{"n_layer": 10, "d_model": 640, "n_experts": 16, "experts_per_token": 1, "d_expert": 384, "d_shared_expert": 0, "activation": "swiglu", "moe_layers": [0, 1, 2, 3, 4, 5, 6, 7, 8, 9], "router_score": "sigmoid", "normalize_top_k": false, "routed_scale": 2.0, "balance_loss": 0.00403, "balance_bias": false, "router_bias": true, "init_std_router": 0.00869, "lr_router": 0.00219, "n_head": 5, "n_kv_head": 5, "head_dim": 128, "vocab_size": 8192, "norm": "rmsnorm", "norm_place": "pre", "norm_eps": 1e-05, "positions": "rope", "rope_base": 10000.0, "rope_fraction": 1.0, "qk_norm": false, "attn_scale": 0.0884, "tie_embeddings": false, "parallel_block": false, "init": "trunc", "init_std_qkv": 0.0153, "init_std_o": 0.0, "init_std_up": 0.0153, "init_std_down": 0.0, "optimizer": "muon", "lr": 0.00784, "beta1": 0.95, "weight_decay": 0.019, "lr_head": 0.00387, "grad_clip": 1.0, "warmup_steps": 200, "schedule": "wsd", "decay_fraction": 0.62, "decay_shape": "linear", "final_lr_fraction": 0.05, "batch_tokens": 131072, "seq_len": 768, "doc_mask": true, "z_loss": 0.0001, "train_tokens": 1294000000, "steps": 9873, "dataset": "wikipedia_en"}
Below are experts of layer 5 (counted from 0) of a mixture-of-experts language model. Rows are named gate (a neuron's input weights, with its number), up (a neuron's input weights, with its number), down (a neuron's output weights, with its number) and show model dimensions 360-399. Each number is 128 + 24 x the weight over its row's rms, rounded and kept within 0 to 255. Numbers have three digits each.
Before each expert's rows: "comes after" lists some tokens at least twice as common just before its tokens as in all text; "mostly gets" lists some tokens that are sent to it at least half of the time. This comes from a sample of Wikipedia text that the model never trained on. Tokens count by the router's weight.

# expert 6
comes after: " of", " in", " to", " for", " with", " at"
mostly gets: " the", " his", " their", "The", " its", " The"
gate0:139146120142144095131116134108130098151173108139123126151159105110078152147156178099128133141094158114130163104146109126
up0:108149120092098101149117149125109151098128109160097105088154106147170106142125110154205172138128076160137159100130132149
down0:102107118123114158161186133109114118137087111122105096107106080140137115099059079126114125106119121130122111131112133103
gate1:099143147154107068131119156129121138186072126102136119147156137074111164134148152120112133122108136112142120123121115154
up1:136142137140178121183140183123133110149121077159081111071128144080103130105149125148143133113129129117139122111098125147
down1:139076138077130135149127140106127078140147138157138134075139100106165197106146096161091136121110130133139161132101090136
gate2:136108142150163170107123126135096082165107140145158070134114159128082076097149123137182148099113138155139128103131139113
up2:144111117130161129160153196145156133161097118125134134119111118120120133141129128154145174170131081098131103140113121118
down2:126168094128165163151069131103130113130148072133173133123128121104120149132175156136130131118133117163155123084120091090
gate3:162160119148127112166128140124137137083138088145140163122138152129162107126156123103137107104136168153154170127155113152
up3:123128126163116126161133114129144103134126137149150134113161129097112126144116068118100150153167145148137139104121117135
down3:140114123172127146106123115125112105159131165154135142142169145129157105143102123168127120082147142173137091140115111098
gate4:160118074092152156144132078135115129155138078104139129118155111108112077126112134118110155125093167102120191115081141163
up4:152092108107139160122127120150087110145110108152146106166149113151124079165130102159103130085152109103114164082147132154
down4:075153105128132130138168134107112079126093094097129057131141131155095145131136171087125130097083093131104130084090150147
gate5:144129149113121145097137072153160079099118128124098131093145121125092151118157130120124159130090126148151159165118136111
up5:129159148135094161064142120135149089139164090141114162119116105122103127117139166121130174135112128106155137138144146149
down5:114128088140134116153228132139132152111107128163103130110128131150128134130093132154145142119111133133151118102137106111
gate6:114127131112154140120127103164121110165125129128128069113129155133088169123101128101134141116132153087123154119099106127
up6:115110141120110100112135067134108150126111179086112106121118117187127136133124163121125129122148137106124167137138107109
down6:111134112146129099107255108112155161121142146126120092165106164154129112133142101140133112127120159125132105126124118121
gate7:105098178122116101119130150172149111145147127090111154092117131173143114177138110072139119122121108145163162158097162122
up7:124109162127091121125111113203072106117124131109121104102129163142142126127170131127138160111110117134144105129133121122
down7:163106154140137147140081143104133080110127110129137130104134113113132098186149135138135139149176160111130156093126143060

# expert 3
comes after: ".", ",", " the", " that", " The", " where"
mostly gets: " which", " he", " who", " they", " where", " It"
gate0:096112129111110126077120153140134112193127127123164154105158118131094095099112139144146127131148161151121084149135142142
up0:118082125108118145136115111110194131143114149129098110131104139144157128152080097087116119127121142119144171144128130162
down0:113141103169109148109103135131124091089122112142110126132124093129130138097124189092167145118109146109160151141142106142
gate1:111115105092155105105116123099067109130134109115088140148106130141132099153138187162109105121096125096122109137125118107
up1:131099112102145133110111180120121112098180120142161149111127157181154137161101147151143065132140152136095148121115119155
down1:097137171135132089143118115146131145110068132148130117088114118085164184118109119100153154138102107091130112123136164163
gate2:106137141164148135116124123165157123117104116091115147159119101112159117160149127076113149119144169140103111148066049111
up2:138141198107094147128155153111098129129120106119144097134115163108090135133125084146128145188131124110121123099152139129
down2:087138152136160127131143122158143166114132048102099157190130169134077140152159110098158128136135129142103145100076134136
gate3:178119116135093180162137164129150101103090165149137107158105128148137110102109080134060120136133120119137083149140117152
up3:137126153133149128096133108094106126106123137186131099154113116114129071124103115124119141140107176096097124127157144156
down3:170140085113156147109158136187134118158140150137134112157127152117135140094168130102110136124120131121145135129111133119
gate4:123115091100111142138122089098162142129145157136157122155090169150105132129137119114144138120081107108169094171143140140
up4:119101102077145120119128143123120127078173123098192106125135099108149140138122150105129128123117130123130082109101186134
down4:132154114100124090125184143141159133152128167121111137161155097124163117186098138157093106114110137126110120112138104149
gate5:122121136112122119114155148144111138148135146107104171121133130127164109138159094126139094096119152151147103167090129111
up5:169138153121130123139127130150098168111146144121148084123132139110123095095137113092137117130142151145142138128145114078
down5:109135131114109106121063157117132110100173149132138151126075110131093153144132137120105146116111150139105099155126162104
gate6:134139192156086177133136146148146150137083120119138116153109154125145104111154153103121142118138164152084138135146110095
up6:148095134104148113160126119163160129136146119128119143126176103149145104159149154097158109091100129080151145138146119133
down6:086112174151106161142097128159136107114102179075162160072148085133149122093139129089134183136175070092161100138077138105
gate7:152154098130144126151125099167126125138131146111100162145147196126125125136104107121130161104161102109066108156170101137
up7:130096121131156125127121119088130182132116100114130156141105134106148136144138121129121094135111150120146149113112121128
down7:130135170111153103095171121113142177124152159095068158138092168121108116155132089134157129166103155122144129106127129117

# expert 5
comes after: "-", "1", "2", "0", " (", ":"
mostly gets: " Phylum", "Population", " Animalia", " Genus", " Website", " footballer"
gate0:103150128099091134113108146128132101128104148144121128113140155127104123131115123100124102146125111128136134149116087138
up0:167094099157139124136140095133155151114115059067180124132121106146166121107155107194143092112139121138128117102169139126
down0:145108106154131132100098115135150106130176099139158132129133093155138140094114084122183149139116176145191116143141108133
gate1:128138107121155081118126102138125158167132117135101171153116122139157147109123133143121156095128164164125142131111130142
up1:106152162122111126139127170145139142172120109115108105146177147129118145128135088121097093126139147120137133112145155160
down1:120077112090089120135139159079182116119139122134142091176121075140149119133095067131133140106098141123156137093099088124
gate2:124112127065144130100122126150086132161129176177136130153123142142135142120091126117098126161142135161144135118075150148
up2:134098155145129160125125104160159091115144112124144156094102095136098133154124098124142147106083148134128160176121118124
down2:118116150094187109163101096144214165139099152102116134142156128136130169136127093089126120146118143099119123113155138136
gate3:129153128078176119145122143159136123147149120108103148150092090126137168084137149059142136105123132102123142135091111138
up3:116139125115157145095136115166153104118094107120132128167113122149155144153199110115171125180100148114168135129113173107
down3:136106098115102160132138178153151143137162164107083127149108096112120159113128139153152102140124115126087136097057123160
gate4:120135155097115130161117131148116125108104140150122126142121147137162102106125179140131142082139114132151159146159116134
up4:141129133130128135129130165120110110090114154116117109159157131125155140151125153165151130120114126122116166153139125155
down4:136088106137184185110136143118064118132175103068141115137120106132160146145134142074136154177147117109121149162134109145
gate5:144137134113108152104115134109146147112100120086145095125136113152095164132114143160162148114121133172075067088122102155
up5:104088152142148122156120085125116148135122143132118142124112128103144110168169158114127090135129139096150142129113121134
down5:107154131145124117102147130104135092132155080137166122123076179105136105169089144057149113110091155127123135117115111110
gate6:139115080175156083137135103104120133122166157152146121126141162147135127137114096104132094110132160147119086096151131118
up6:137135112128141090092122129147084100153139094127132105162100170131142137100114132132163157121122136145149128122140178159
down6:109133131106153145141116128129136130071159168152138147133156123132130110129111100094143137142091169159164101136116152155
gate7:089203128115102130163120148140128144180150095168171120152136091168131102150089130144091083132114105116117132096123125157
up7:100150138120143171154122170155161170126162121122127144146126115138119135112090124130105099118111100114188139138103118179
down7:103116123166120138109130145128120137107100176183142164137141105159172102147118116122104168160171163124128149129104154084

# expert 1
comes after: " P", " p", " W", " |", " T", "P"
mostly gets: " co", " pro", " %", "ro", " Candidate", " ro"
gate0:143168148154142129132126133142153172140161150181137124127117156162128170098133127112144098126124125126131150130109172156
up0:093157119171116150119129128143164143120149154163114133098112170144135150144155147140107144125139130143112149117145140145
down0:153129108141128134151110134103123110160099092099140160107112106113156141121093086105159144150150167107100114126100106133
gate1:134112108109159146156133099105139096107142157126159131177127143116164111120123114139148153078114151144154127107101131133
up1:156147122147132090121127139098163084141143121111109123122132152125150128152112152134121148137106128121143107108168108124
down1:185102112129110093146114130135121126138130156121134146124114137122111080192106134163127155120119141135132069129154099133
gate2:153114106132118149158125146131092095162079149107133187102122160083107158144137172111123110088143156161131115108166130136
up2:122125101154096088144140111130135083167105128139132151122115139110128124114147195124105123088126148096127160144120109082
down2:097114133147125127092132094164109171139113143117147105155096144085157123105119072117100154116124154153138135102126153114
gate3:133109174107107106113117115138100131171102150168146111108168133169113115107113127128115108141142135191180119101121081127
up3:138142169106122147101139188145119084164130104147102110133104140127147080122127102117123136131115109138148098119130166113
down3:175117098164125137136128153166153139091148168143159123112124163095147166149179107140132117135130122141144156112103154151
gate4:138139190151107110093148137151142124105134128142135108162140118165134114183148095136099121135129154185127117116123143120
up4:116141169125101109128131114103170086149099108144092103150161149182114152187097130113158143147112126130179126132132115066
down4:165156127120106104130145090159135097099099138107133119155176132165116127124116082139115132089111122100131130097127138145
gate5:135160122136124123142131090153156074102138089149079108141114137161097146148126143114121159093171142181111131124117145123
up5:078106108128097117123110112136142154106077117106155093130120132149161112127123144066112107137141162108120127107151139092
down5:135137176143133154135103129090116136132148168126130116129107112097120126137145084141098132170132119135137095108163137127
gate6:113121130096118097127101077169120084087132172144128126111144132106134132112094122115086102105152174131102082105119080122
up6:160140109162130139136114164086148138145140113117128092162133067102133112099152152120122151137108127114125137085102108148
down6:140093168133119134125116139105112106103113129128118141126111117144136094175101165127165108111114176130119136141146144105
gate7:143133155156146138103125174148120142151155135122136135153131149158118170153135145105137171142125133149140151144103156135
up7:107121188095098116161126104138123156066157147101157110108095147133116120093154104152161127114109165070124130132168110122
down7:139136142087143175111118121130091144141094108129128110111144116073119158103110083125154107124120178106102111098152118149

# expert 0
comes after: " |\n", "\n", ")\n", ")", ".\n", "\n\n"
mostly gets: "|", "=", ");", "====", " |", " *"
gate0:122094120136122119103135121143162097095133126124116097105125098114084097070107123090133112127117112130145138117123132152
up0:119115181093139098124147142120153150098099109085116107188141123150135131113103156114161150117193137095107141121151091120
down0:056136141119127158099134132134126136118143157148137125110128148112110130123093104097174132129157136083128118100104119121
gate1:104126145115115157108115100100147135125141130141103133116128118114139110087116166156084137122136136178115149151123155136
up1:141150131102089140140129075137151118141125109118124165120111147118134109127131145137101172161110107174127126147146142129
down1:157085133147157172144122119083090125134153139121102168108120127130122133131136113134126092153082107136137132137078131130
gate2:098137116172158128115124107152115125096130186130125118166080136095112120123145163148126124142123113110104152144169120106
up2:125128143150099114104136078132102136088129169091111132171116127115119134146143164157134170136123129088141112120119129118
down2:111182131130171130148096127122160110118128113190096146110140147121090094137140114144153155114155163158116103110167114088
gate3:128138075158124127095144133132070188145123091131078161111161150109102142129158093089142143176110104160165126126128115100
up3:186135092186123108128142150059125107127164129145144125109111149104140175133117104097166147102177113108140159169135128113
down3:136137142138148098066150096129103146158128141170084153149116138102125152119137134144200137148172118105106127162102141116
gate4:147093118136101105136122123163123150138127132120127147156132130146139156090085126105116100090106126153116104098163141110
up4:107102092117167111132140116134156177107127129124139122132111114174098128127093150127134113164098130100115124132173144134
down4:104131107103142158127075077139199156092113149158131173116115120142124158115143142149127119144161154135127139142122151114
gate5:104138125131152172113130081096104095129170149132096125168092147143119145139114163137161119152099114153169104115146166157
up5:100112135135121141089146111137104137079113120102102115152124115127135125136151177109157150134127140160149109144119120171
down5:127150134148128108165153129096096119095132099093117153086135100154152102132158129127160175128124174176123142176160172177
gate6:128126101149120145124143125114082129129154155075115132139161102136110129146131129151122113175117098140109154152128121113
up6:141160143110121101118133105152153088129131158167130123107114123112121134128122136103107139169110145121141116109120090151
down6:114131114097129123199124136159101162124171158135124158163184145141117084104121170147139116151129129152110145126119141156
gate7:076158122122112133128124126126161136137138114108156103103144140156145118126158097128131179164132150134160137151135130132
up7:096081127133118112135123181106137161106158147157124141119122122169103119153130095165127160147157185066147126154105140117
down7:135159160120143158156137116113126144104084145133121130136107108111146176113108147143156137170137173127121139140103109112